From a checkpoint of a small mixture-of-experts model trained on Wikipedia: 2 picks a token, a softmax router.
Below are experts of layer 2 (counted from 0) of a mixture-of-experts language model. Rows are named router (the router's row for the expert), gate (a neuron's input weights, with its number), up (a neuron's input weights, with its number), down (a neuron's output weights, with its number) and show model dimensions 96-143. Each number is 128 + 32 x the weight over its row's rms, rounded and kept within 0 to 255. Numbers have three digits each.
After each expert's rows: "raises" lists some tokens whose logits its average output raises strongly, later layers aside; "mostly gets" lists some tokens that are sent to it at least half of the time. This comes from a sample of Wikipedia text that the model never trained on.

# expert 23
router:172153122107101123081146141151182189079080101124146097113150132120151132098072084140067162086186087093119108135169119190182174150107139061185128
gate0:131125204126123081165074072040186119122068086103095099142134155177134078119155137111129060151128128075109184142179145151097103157190060092157138
up0:151184111126113176185156151177079112110136151165127148095136103111090179125067114099152177204173125153136154059130141179187141184156096150120201
down0:142137087153112161110163078092114123109136114150100152133133121103150129128137130096149175124145131109165208122108080121115101174110139143167117
gate1:163129140148120152078135138152161162116018172115096094096099130185107146084122120152135116111095142085139138116109113189130099099072130124154125
up1:122114129131162112096109150170118123118113176107071124105094114146134130128074115153139096143129175069122125132148152189101038113135157085122106
down1:040096156158161134123084110112166123151114074108121131224160133140086088100196151076136203150187142144167142100098119114132156162100174134088174
gate2:137145072120158096164150127127187108141132095088157147085147126149167131148118141157112091128134103064133111148137166188113068132163126094069138
up2:123093152147080120119159101191138162169100105107108086125098116132118103145133153167055091126120115169150172120108107076180111138091130174193096
down2:122168155152124125137084179174091164122176142106146124129152115171033125198169111132098109126130095142162155098106180174157128106150168152191135
gate3:171082138121153131068145115112137145119131118136101088172120149110115110113108157079088139110084154115133103106096104058142063077129181068123130
up3:087181136099133138088154080137148084126100139150081106174066138081131125124103142156094136095105202155160118172190062119165193158126129158166100
down3:079108118135063105081125158107123112142166141159120135104173120111138178084096174083181139095174133138121163116095099138144164062125075047155126
gate4:064108091115125171174103114093122159111111166131190132081132100152149116073101130099080166138145135126143134140132114172086111133117098172102138
up4:163123171068131143159156157119145121133102048138094095156163070140090142098056118191135096121152140150092129174126119137115177118108112178089127
down4:206147080133125133107171116139141101113122142139082138135136122069101181100072102066092163116100175160145132166075134086130174103056116098140121
gate5:192141154070104206191113116105159100136068126125096120178135154122087145158129140190078137138144155095163168165126065170179110074182132169112140
up5:116139165104145165075096151122097153100130123122093121137192141111153143117156102146120075231158166100159091103157143115168107167110142067209226
down5:120114115145151080129090136118137208114116102121126171139131120119122181079140152099121137183160099137118104145128109131076108106059113073161133
raises: "ol", "is", ".", "o", "ist", "az"
mostly gets: " sh", " fl", " sp", " f", " rest", " dec"

# expert 12
router:078103112110058179147117153101142123134119148169111113142174193118153115077118107072107074146108113111098161078145111167100137091149080154157070
gate0:126061177090174099153153126109121034104153057148084119165102157119143153095120143100025168076173147094184098168156116141129170118147096107131118
up0:143110113127139109098125079137102049138155090225088107112097138110111112107101101154031213082137149112132100153114147148105143105157107109143160
down0:149158114118136154114088101109095134079177178144151093094182082166126092137138108091172182182082153091099084092147122145087106162042099183122081
gate1:136142125147105134122112155085123096145116093162166147195170134105093129094142121127109155112164138033129108129165152120117147132133097154124167
up1:119112128087145154148122105136067129118120163102113084095135057137186085124102168101109135103151101157140071185106084163146130119137102152060180
down1:096126077129137087126099124176135101099080151089158199116070125120092172137135149177149140093131146168165151092155140133137138157085149114111107
gate2:171152132128158158128115135157196151112146116127134165182129150129133099109161136120169131166104123120100154153150147119134114112112132142156115
up2:150145127098145088118129032173177131082141122139152087173129080137122067101110115144084077123154094129138108138133142166148178059111098125102157
down2:097144181174134150143109207134128133197100075107091145143150133120158139144112170118138138144184147142133139125108127161169178146186152107148147
gate3:165117156124122094091117154119124125065117148127096138006118163146113128138135115093179080144123144121122105088074080143174119066144147096142116
up3:147097155130124122091156114123131114132141137156111144086094101163114123182174153115113121187131186149101146167135146171164131074121153123135100
down3:135108060138138119088101097176123095065143110108130112138204118065099167127116038180085087173162199104150124088133135145053091128161128083088119
gate4:165128106123085061111077149088112132088144113154087102070149152099126122144075122116109126184124085136078102095159139103118175106104152137153102
up4:165076158119158132146132118118094103079116134161175125142101163109146121082081129078118166181179071118147098170147117156124150159111121121150114
down4:136133104100153110095104125196125111108169096100117086142195142140146098168121148043172114104126126114112164119176146147135198162111137157073144
gate5:116114084124213167134151117119109152150119127105194142194150128104149149132147119107122128042111117095172124134100170170124157119078137102126206
up5:072138165143127050102109120135120103143119126161134122068111144133114131073136149120106149192119061092095169128162056111139133114143147144097053
down5:194128147161095145092111133144137142115107202092115159122074131134130125187105189118142100097128111161132139127155099123107213153152157081124118
raises: " ", " Total", " Succeeded", " —"
mostly gets: "|", " |", " —;", " –;", "};", ":\n"

# expert 38
router:118171088123096135124091166093052184145179113141131153104143120176151107089133111111143151097092152122157151152165138136090158169136079160123154
gate0:142175137163117153112171096077120081136152104166123100150146164196101065164125168156135150133075096084106104154155103105159151088135135120140168
up0:138125115164103181093156132146138077106074138113058196060127084165113142190114130153093100137139103180095127093127116166183089144118138094118189
down0:119092103133170087130115136143170147131109148130147182176114073182084115104162145157138129147100049103141079166127118152130137126169138136116128
gate1:130178072150144156102124154124103106157168080132147066112082106179135092101105163079140105211143089098140129192117119122145076121094138096128144
up1:158075159136097135128115084149144116160078172148136191096104082089141163090199123153159126129181059133119092103121086196089109104204122091110182
down1:191179173137149137093171135121138138140139133136175165124088125155101161153150125169090119197112106167162131105094133169122165179111108154119148
gate2:111133144175112182142165065132081130134131078125100143121146088130161103084172069128129056113159174110167129161132042119132131122126138162120158
up2:169106130129129102068130093115116167139129114113153128106135110097167139120098108119172146129132120165101126086112191165119157139058163111171104
down2:135101144110065113127089171132163144135142097112173135194129110114115144140117175136164094117144150153113100160120099131213161162146146131138163
gate3:131140169153088110140205077094141121051115166118129156089136144051161103195154135139130133135071118118155180116143090158116086107141093157089138
up3:095139084111131105107147112169165164168095167102119155126089131177130161119126138087156135184122129102155120105100136133141137136116138087141131
down3:132156138067094155194073176145154163146093161122119126146139125097118132125081095089168144164097111159099118147119106119162156199118101113137140
gate4:139161066152106073124119147122123148118163142139138138068101129104132112082100142112158129087131105129142152102123128164120159121102114073155126
up4:107131131121143091128143141121079154097180109149100179141100122046138106147103143156170172147059027118120126091115203095150151146094159155124045
down4:129111139134161121157120155136093183194143116125149141144077176136162137057176108135081150194090035136080155152221118084071119088191120117140095
gate5:155121130075113124099130154154116139111159142119097121097157126124071165109120120098182129108175058127096124126132135091182097121079081091133093
up5:095126056084114100143104146167127098173132152064091136124160080156138158140132133150140108133162122164111182116120148179132145147153054159110195
down5:102137091172096100094118135109155177161131135183096121083104134114144128135129145116172100138184131207085125161120098087112152209085146108078150
raises: "ub", "augh", "ugg", "ural"
mostly gets: " M", " N", " K", " m", " n", " V"

# expert 30
router:120131114146117135136138141159177129139136108134138136120193082136079124085157159109120128122179078183101094171121151092078145183088108163097142
gate0:106122156180144141125087154128130163117132112125177114095131166080091154108153097153099145114136118158083066142128127096125128144149053164181137
up0:122121178092129181154118087144149139115116109154140151175135130093158176179119086150111100076196112153077135105141141140157136136167160127134136
down0:112098118138121157108101124146127101133171143094080155137110114147095133141079100111112137101137121110140070127064113127136154123109106151145154
gate1:137182107161079129131141113071169112114121073146108148137148137159100123144127144069144151158126090104069098097147148149114102117108105144099127
up1:084101144125121155085136157122117113151101140112116072128118151137173105101141163193129107171128157080147173130135109098135158153162158142169117
down1:100212120169122180135143128143129144121094126110082120088202108116142124116107125107130053162131110100094165128145129103098106104146162135184083
gate2:105100169097127135182079129116155123156140159197081132086131124092116142119137176133141107124148164167127139094118098108102108142132083114144175
up2:105107118105124091157153115132173130132192152146104085121134184136168178122159128137152106135166115129131134113122118112098085151141116075177203
down2:108080139174171121130124123156120141079116110214072090142120098112140131129101151133144089158134129066121107149109120101141087173118084144124144
gate3:101092166175131106131148200111147137154139077168137132176154109131121118136132153092104145163134133092133085135093146114152141096057128110129121
up3:088153102092121130139113160107169127118066147150125155105157115129181153063082133086135096191090138184168160154161080139108200101142101121177172
down3:146075096160093106093053165148156163139130129099083119112108170201101149141153155183120183103105132100069187112138071099147107102136146144149112
gate4:101121191064129199128131139130226136105148112066141160155193141110142111157117172138137147178109119161164145137096169113147147134140159125115156
up4:128144171124152142145107151236137095183155096106138075134172149193135135132098140150124088200123155190162143131160171175096089144066122174090159
down4:100117081122154088189018114135141106161149134097147111117044199168079161128110127090128136144087130098092111116126142169154104118120135146152076
gate5:113156119100164135137081123148146103131148146114147161037129111081130167078104113147065076171146158144092142064093115157127113107147177059160091
up5:160114127045072166174058139089133182149087082073143197198116135179079106132089128128192105172100180069126071144164082126128134127081159175124143
down5:086126180082141097142135091101126149081144083089163201125164113152124135166127147150118097117119095095150163116165078103133152118088179150148128
raises: ",", " that", " in"
mostly gets: " York", "shire", " Africa", " States", " Angeles", " Island"

# expert 34
router:120079125126154132165105181140123107091096162120094082124125148162069152161130175126118085097151171125162105154133065092130166143189108087128139
gate0:152075134137102152080111159097129093129115115091121129128111118135105168104093163126214134078127068136112126054163109125134115103148120109114134
up0:123149115125141141140122096086156134077103139114197093134223116123093077145169092150162155085142104203117163168149123092096119118032098167117149
down0:156138172161131092163132145160180132101143101141107113154145162124150132090094097127161109132093126190099178069116195133124126116151191111115142
gate1:061107139115154134123108131209099134106097102142100161111122135122144097203106089156102114125151137159103153175217189086131168133146101092163094
up1:204114161127128106085176092160146141151070061116103117148089099162141092123123101141160136137147148148112129150130175099137148162110105110126154
down1:099107146093139137127096024173147180084155105108098173159149053110109131141142131097140122192159162165086184112180112134162112118144123132136192
gate2:112067158100104144147127101114070064056124139134056167165135195085179147180079200147133098106085121118113116183134173177098130079182063109080124
up2:140185096083103143097118088136043140162081091153117144105157092131142109115104085112163136137137083134140103130182155091073121136115093123125182
down2:108094124153109108097151104156111160100175131150117098140124158134112147163150142123132136077142163153198077143143101144112161107079101117022114
gate3:113119111051128099185083120130118074171078116140085111131135142141139147193128159108111130137164123105085095113076137139135142089092175095101109
up3:147214119171127118135070139154077090115160099158134110180117164082103121118166087137095200136103113120064110113092150177152131121126134091145150
down3:114114126081112178131145162150109106107093130132148107157141113203175190165128175128076149164159112077107124156148089155135159168083085153098191
gate4:120184193172136174138066127131095104112109137121134130112111132111179160136157132146124095140076098125154068157181120164125060126149141074156155
up4:095070141119131149132111054186131106076112117131106139121135173159101086144112113141143163137104107143110129152072148149149145104139176201052172
down4:064086165146107180097058111122117149120099142122130134082100181158104164181098152148107134145174130104102104129123190116151067173100094167083130
gate5:077092151132138154155079186107140114107173175157112128131130155177099174100170135058133121147131172080177115102097158113137144151168096124126129
up5:080063126113115124163117144153106111159157188099061116108157166131083128144127123105121117200124134137168115139082153130111100119164092108133095
down5:073094089173117108078133055100083114167080116084170120153117066115153142156114145158114130094184141176134126164126090134086168095129137100149133
raises: " of", ",", " and", " in", "'s", ".\n\n"
mostly gets: " Williams", "ko", "mond", "heim", "jan", "ano"

# expert 19
router:119149083168140080123144173127113169141165111103152136108102094111139070159114187095070108100085126142078162112092137094160100154091158117198103
gate0:142125193095103120149187084139139107123057113135129110125114101154146083144135102166123120118109140093225169130104142144147099142163163139175204
up0:163113090157138093119091122105164113197106167097123098128139135137173154129149088065100138156145146143107091133133109191106135109141149143072106
down0:115174152165131207181097162111108045099159126152109171123126100200138079124119123062087177153072099116136119098173083135148149114110129161160075
gate1:158129163117137169164124168100099149121107082079175144126100121103102091142127168131226093116127103152128126074105125189118193127170119087122076
up1:112185100121113122129112147150086138134114093085103142073118112170135130186105131070179122122134122098138115153139102121134113129068129113095116
down1:112089143115096074176107107137087135123197167095096124128101178153129096139114126170136095131113121142188132077108162159184114106124142201150053
gate2:170149107159104097138054132105132121136156157157086129086130196076112149184127137157133111138126149102079102123087169077089151125181151160087156
up2:076119193040100117068139102112110145076146155142116191145112159118204150118117096134127099122142119151072127112109132147094151173089133116137112
down2:115102184113126117136167153132082128125132101071170102156069085137178180099114183108153145127120089102130104099061164137161117119121137104052114
gate3:103145137189073108192123094180095127157151119178146169161130199123089138159125146125133142093172111112172153094114171106217142120169143107091108
up3:084118118151102193108169106164135147153126110105049151147136136124179150126120080148113144130172143108133067202144200110115079102099122151126111
down3:130086136145103091084151121067113168155127129118109056089116121104123104132191174138203119125194041112107156191121164106130142109141160138122120
gate4:064212150189097108071122141115178095084152153183100133131091167090138129140151089147118183168102089121177102131181111179154052151137120165106091
up4:182112149041131052144157063127131101159109120108103112195145097155115123100127177185158122088132116107183146154150105111116124130089112100101169
down4:130146084143157125195085068142131122167076075178140123090134115078182198104182152132196120078085105095138080156137117114091114101137153126137126
gate5:102083156091141174127141188154174063148119121109136114136145130114146160100124086183099126151128107183158103129132133118126096093138128162117112
up5:129103171149141128150147200170176027146157158144137160134091120140132135122117157137140079151139194134105151134159105105150103090140102185076165
down5:110088140096140158210167146137163085093161120137090122123100110190123119160076107137171110149131103082131115104069141150159054139137162147132084
raises: " and", ",", ".", " of", " with", " that"
mostly gets: " School", " Green", "°W", " Association", " Racing", " Battle"

# expert 32
router:129152149127134212070135155123070137098150123098095112086124096162094146109083166139145103133111173167082170113154104139125169129107135102148091
gate0:100132117096097107107100127124101159146096111087090139095143139126140158109138144144073082105108096122156126115154090182154121114112116084171090
up0:060131118153125146107195130090146110111203099129137095148125147129170076190091129083187134091106147164120134113158073065124151094145099134079128
down0:126122177147150153148184146124120095097158112114079090084158125114141095110152125141135149127057138176141137097086106085163184154117156131157210
gate1:148119115087145144117090180101087119141130104118146173102113103152156149154114141139128086095058137137137171120155164140107145124120153194083159
up1:098177107081137151138088105164136208132124173131137144097130049148180100155175129133118131065159175170076115102108121099138181099140106080156089
down1:082049130153160106135116130131067146137145102093067111155095161115126081094093141142129108154090107127095165146123127129126132150245151183121131
gate2:168067142127119073213148180171182191127140103085174126079125147144096161138150131090129136118168144131104080126123191142105190120168141112131162
up2:132168087130076102074102115086123130113151141061140127116101123142108127154069100095120140138123140092116170204064148160136117145080107121088123
down2:101125115090128127160149160152109107147111158114112139096110170131149141148118137131118105129123108108106085083131098154127116150195108146194113
gate3:130185089121109175121122185138128065092072137139122136080135142164144150068064134083190143154109131135030113131144128134123199124041106083148133
up3:130069113080120080144109175069106111184104132097138123202145060129054149146150127107161103161175070112149092145129090091126132123140177208109148
down3:161080153148142099122157102130126159093138057169142097075087187114100098106167111178144095163094132122132133147100129140065163131101163113093136
gate4:140171109164136139091105108098143135062108102100126162098135155065096181129196103122137105156135119145172105136100153109155140118132160105130093
up4:176159100116123173122142165151139170076186144108095110118084118049111159123128156080119129108114215147164165134115180121129081125066138115154128
down4:082148139072099056117123106044174143087136162102118226103143087130108111092126113119131089100152121144120111138096098080138026157110154097131080
gate5:116151088101126127125081160063132072061141195115119117120043165092211093088131169107095104129097112075161185124166146202161031167107099151154067
up5:135177048125122162134137180091095134112177189112142087098089136148135081135098109120130115082119146085116156071129106124134105145086185153168037
down5:078218177117121164140153164158112095129135126072104129176164161104102148130082075169133106118082128116112115132132104133154143099073106075086121
raises: "ap", ".", " and", "ly"
mostly gets: "ā", " Mun", "ür", "ī", "ih", "itche"

# expert 4
router:116063148139108113138113145120137128168185179067121133115091152142197109157106145166114070143064112119121147155130101094174100095153187127128177
gate0:131087143107120130114117129094116149189107106066156138112116079074114114179180129098206042142155204167114190126121194118099109180109077051168151
up0:162087174186142137099084124073102161136128135113158125130145048178111165143136124089150102162143125091213181102149101151120113155100050107155188
down0:111174144060141141136136091128139131140136129110145207065177094188124141093088106164116126078133145113130168119077091158167165114223112169128141
gate1:161110170131168177146128140088095144068159138061141053094137175130104165121109154077123123092098139135118180175119168102117185137078100168192136
up1:171070154181117110144123124108168095066130094159167116109143126116160091132143093136048117122114109125117150119107149114143077131161094125161176
down1:116070154171170123125103114139113193130215114090149147140118079154093099143110070097156125092124103155117087106189083051146119149139226156134153
gate2:145125121121172062100110102160133070179088171094088137099163165101160149148131131115209118174151103137106127102129138161115140119159148097123085
up2:136159130110157068164092170185133123167139066172110103127085153073144125124148106098184092179095105112102117093145167061133139128108135108103143
down2:090126131171190101124047060155165186143137136142141157200096082088077136161146125136103191090161154129167161119100110164132150086155162073146141
gate3:103134131107199137136150189113094087106094167150139131107117178138123080101067137118116141078079119101142172146137132128131160120216152044145143
up3:115121084172161064143149139102095165165125160109114072089129083145079084105169122096084126141148162167158194089117167118146126107119161100131139
down3:162134182079159118146111161135161112160115087114107096092125060162083150148152102130141141142123145155097160111106096191148126140117149110150059
gate4:136133146095150144147058125097102123099142142142129129162122187145079138129166114111100126118139186150120158107125156157148147085123131111105175
up4:067133078159114167111131141122107101142105093164116106126132180125106058072103119174088143128075080087136130093132096073092136144137096159108110
down4:069130112073164143179133101135123123095149117112119114110139152115133121168164122090151084180110117168149122083172122153123123143169081073108097
gate5:074154110129103097077161127183105196146150064117144110081136109162074095113067127126116120194139145158171171128149120093174129138096187132189132
up5:178185066168150073077185122147119159188159089116125120144154141180097094122051102102111159151109150186138109138165119121160123153088194142169111
down5:142101107167109138136088062116106149116125148072123149146136121118122091153117166119127143094109150148080068125143155126121136134105119149142136
raises: ".", " to", "-", " of", "-d", "able"
mostly gets: " Gold", " Black", " Green", "ø", " Hill", " Queens"

# expert 7
router:141098140066121119140137126095090122158115132159088121124107138141101119148166120131132091152162118147103152089148120152140088081080095120136151
gate0:086115155099132094150140124168125169088137138187126085185115068121152119062132096147155168189139134106125191119140090127152135141145110178197106
up0:155152143151141159128104088139090107095156095161163067140106095123192214082184062143138168137117137114149171072155094137118134145116122170163127
down0:118119155171149079153140120124082105145167101133155124131109069120104137124201044106164131158145189148131132129084150131132119136131141166179094
gate1:115082169139096129165109131092184126087077157171074088187156155120132131152135132156108142152167088157119086131135165167154091129156134101162146
up1:164099139147177124145128163126123168130145127106101117147119160085159148135075158139124083141193148105124089141147122135109141187131104140103152
down1:107175170093133080108207141035125163100136132128138077154137154175143132132112113075192133131137181096085126149165112204098123141106150102144116
gate2:163123129117166119126135133216187167153127137104108084115129092150175094148132151145108113137090143146119078129082138168132129143092152144087115
up2:155101134134116072156111147111116183096085102088176163123164075109114100145100123122119116124153094109130062143076091183086166085100101142132112
down2:123080098109144105153156091118116118107092184167151217152132118120028179036075159116164125107163118143113093105127081157131143118126134105072129
gate3:134111124082125120181189152153067077161145188144148123135193166149132079080139070131115136140173158145110140109149116158160135119114125101175096
up3:155127132141151164187144213129104118189082146134153136184127125120165141112196116180112110157140112195106096156163074130137136151109123118159134
down3:102163109124168132149104123097116155102153133069128126080115097134158198142109141112188105098140121184117073088163125098117174112120115076113177
gate4:136103124175133137144113136104151093155158154161130161160098166121178055108129154157106195090132077119083101169129077086159167200133163151102114
up4:118123157124078094099151132143180159123161151182086117136163066136126125166097114140125129102125189127161136106172135170160103160109094113144121
down4:136114086177139226153144114133140090147106172171134163160143155084135142060167116118124120114133125134175124110108145119138159152119124111107125
gate5:155133145133064165167165117129135113111144085135175120197123118105157168096118170154135126064191094138124189085133104103125108178075093101120137
up5:128101089123103181101155158091113128056173153146139133151114060092128112140109145145135144045134114078088079143143086150112173153106147058152186
down5:085077164135129147085068143126111122080076118138095087147162122120139135158116157130112090141106098134145163112166117200122113113160148110073072
raises: " her", " the", " F"
mostly gets: " Votes", "==", " Turnout", "al", " from", " •"

# expert 21
router:075108169064160153183145112117089081104158136160144133165167095133095160090072190187081136168110111167106148107168140146161128143110158146110113
gate0:127127168128076135044071134088133100104130153079206102111140123108185142128091174074098114125131082099071156094081113072130167143146155087138104
up0:110150138111156100094094053128120071090143094122131132175149136177114082151097159078119169135077094114056167109119173105180135138120172121095161
down0:086113136130134091188112127091097151171177143091105125167153100127164085153150127096154138193132111157150119091115202178130100107079119137105150
gate1:091101185103191097099156114152143124125127049117118094158099115154164181113093068116140208084112154175099113153134139150148132093209155130118141
up1:139146090192094103128107129093143144112121111133186146157087090080120141155107125125082086150172158145100135123112144186110113164128088140106134
down1:133094118102144128132113091198116143134107106129158109138116129102050148106144166163143084102142118085142113050093100138129146164091128107118070
gate2:148081109120154069116156141106150130105102130123123168103121177064149181092161127140121129128133110135112139128073126114184126090147079112121119
up2:111189119109137110185130126107140186086093117117175159077185193108174131087116072114084191114121131079207150121127097143186114170141093123085074
down2:101142168075133140198135096058117145100132108181163115160103122093126111083102196158068158132091142096090083143141104148106137090127139175165128
gate3:129072143108113111085118123102154077103134076129099204132137164087080132129114119133120126138154160164078162202111101054106116138176175135130123
up3:087130123126180177057126136199178109093174139153136140082114125116115152048124132117124107101100108113111121214103134060143108104138133134122165
down3:145107101173114168116155141149141169162136029142096107107101100172105148130124076118114100123111099136136156136094141127118129155128096088113098
gate4:168103137105137109074154072184153122165144107127148190139158149201113109115124106029093131158129116125083093126090122181135101130144117078081120
up4:106099105108133083103157081131144167072113094114078129105170162145152178125064111132208139087117144087121195185140139141109160179130120083078121
down4:118100181129120131135137118198059164122084096151092098136134159118164161179120152107144157138145144099114141128151160117129111116089140131085154
gate5:150111110111157204112134143131156114102102072139118128126181143150172156140123121148139111099090173172160165065146185217137094103177130147111151
up5:141157132134123192099195110143155187168098121170091184150186143072176152067176129099126139132110114150126091180197170117127153165125163129161163
down5:117168128168135128132118102141087095150102067141140106156161115112130113124175187142172190106096133119240139119152151111130124155152109101102152
raises: ".", ",", " and", ".\n\n", " to", " in"
mostly gets: "S", "B", " I", "R", "T", "N"

# expert 25
router:118152156136075093075081187124127183093097146136159163124181141114130123108131103102176082096163095137129126125144101119085136193132136087133128
gate0:120103158156152122113107090155109162087176104092095131136119068119067142138079106097111145154164053122132134072144134068113101062079109123108131
up0:141112201154163160076140173136126098147179163107110192166088136107063115145137152118179113053098091101133083143154090082132155152079114123124138
down0:114088144132079112140115152107122112123078123136053112122066099133159162186135133134102134103113080142144143079138185155154168144096131126115162
gate1:134088088162132111081182101081114117110104150179088139086172035164114065136145110142117100143141129152110121162120082173112151138165142132129130
up1:094168180159201154085155104133198115166119085163145145155187122129170098187094080156104114104148145156078159104149127121181152114157156132157134
down1:113125094131075138097104126137078118106150113174122137139072104147135108058110084120123098191128144140095083176091097094160179133137155165089158
gate2:217134124122159154160146113142156104121101049131081062127168114132175121181135158164151128111171133170081149161133153117152117063126182197073131
up2:162145136114194123142139105104150076152121158109072021161171133161126127147135158137110150080133101167142165151112108098102121123171150166084133
down2:140096086102191180112117151080066170109153092142096123146104143164115136070144152142118141097128093159067119112136160115182160137114126162143127
gate3:130112160101105173129135099112130086116102093159100147143132100148116087111052104084135106091135088097123070133140137118133131123103125130128191
up3:172103081162176110131106170131112185125185172059198098145104149112116122096178135108172158153141158138156189155129127134138164165194122166126104
down3:167133104111108150130132140152161126126158109121083138102091118169106111159162104104059092117148124113137136156111132129161143201158164071116071
gate4:074136202151156102074121102139114115067173116101068183129143141105082103182111159091067154140123059126069140115082122115136190140138130104122076
up4:104142111146160122117137084171142100132133090120127202097174105157156180193143144096066191090157033141153155132053077123104111099138144090150083
down4:155135131171124137145115101157097169096147072058121101131092028086160088185129122073115169112163149172118154124177157147121091134101169159158180
gate5:133148093158143108174133153092115123147122168145135145108135150152147153125124155113095154101143146171164123065162129109143084122150097097132113
up5:194049124102126156114151115078085085183110166111095128091118106076102103167155124184123119152106102162083118086140128128070131149119124141125147
down5:131156103128178151090126119071120153128115117105117156079112134110125119120111116169180108094182176139106160127136141124160165082061117096099074
raises: ",", ".", " the", " in", " of", ".\n\n"
mostly gets: " family", " band", " group", " program", " team", " father"

# expert 35
router:141082120110104117175094136151186067103121076128072180156157168150107138130081099113160129121146148144148118170116129077074120095092154133121133
gate0:150101089134113153175100126048100078182089128162109142147136122107113105108115093141146131090145063115157163095157138075115136130122125127102098
up0:171166049126123179149106104130120133122170102132106080193143117211129170145177093168191133125119126127118183147132128067123140162171162118109102
down0:167147115142193150097121182117157179184129157123150168142067117091160120170102166104136133119165150118092153140086044154135145115164141104114104
gate1:148151155126151110107098159113176123090135131112131094111060121108071119181114149127190108104045060141123179126159154103089124121147150095144169
up1:152100120084145099168089160102196102117153171191154094121074136089131111151162093095199161134100180158094100128104115093110096140097172085155179
down1:154160133101123099118071161153168139151103136142162112156089088157157131123206088111214131126145142101091124113047118163121151120161084099148167
gate2:134165124160062080167144119120143148156185144144092107155124128123117127088167159074166095118113130157188165136076104163122137141114095065146102
up2:148130139149117163167132147133197149117132126144105099117169182123136132104122153149186118067111124136123136107130141132110132159129131075181133
down2:096113154157193183133074120137069137153111120137108152108131142138133136168135133186115163124170143108102093120113119136140122131109187161105097
gate3:095116119160099093108100135086098109148101103133101143100094116118148124150139151141119153163143063164133103148107072108121126120066124126114120
up3:134088210111145147096124143112144057079154122158157113141122116107151115123140147184127108169131138140141121133151179174090128139189153133106184
down3:136171144141113140139171073101149170170135136158132133151108088118058084079128142137093145067128093103112110147092110100150087154166145153127034
gate4:169114180152093159103106154097101129098198154124149140096116178133165142076155098112079165085174108123111134165156128175096118117059130142144174
up4:088110143112137111118101099136149102179178147083096133129126153100150133147142050177104086123142144161104098134180156094100144160137158105135140
down4:149107189120131126148143135124168083116160120118132211113137091123142156156162153090121130104187133177129111142101171126153130115123113089101180
gate5:119121164103124051107141113119064080117113158152129085049074146144136126138083173183174105117121127110068078121162118100162187115129172107112153
up5:199106146141094065052149083174208146169133127125199183138142128105127139172132152176094145097128106127102111123116157131128139161146174080152133
down5:132134083091067135174175109150140113089128136069130155144192122132130147089129138139163123072125142140130128118126132105075119089117160098114159
raises: " some", " the", " a", " its", " any", " many"
mostly gets: " made", " used", " began", " built", " announced", " released"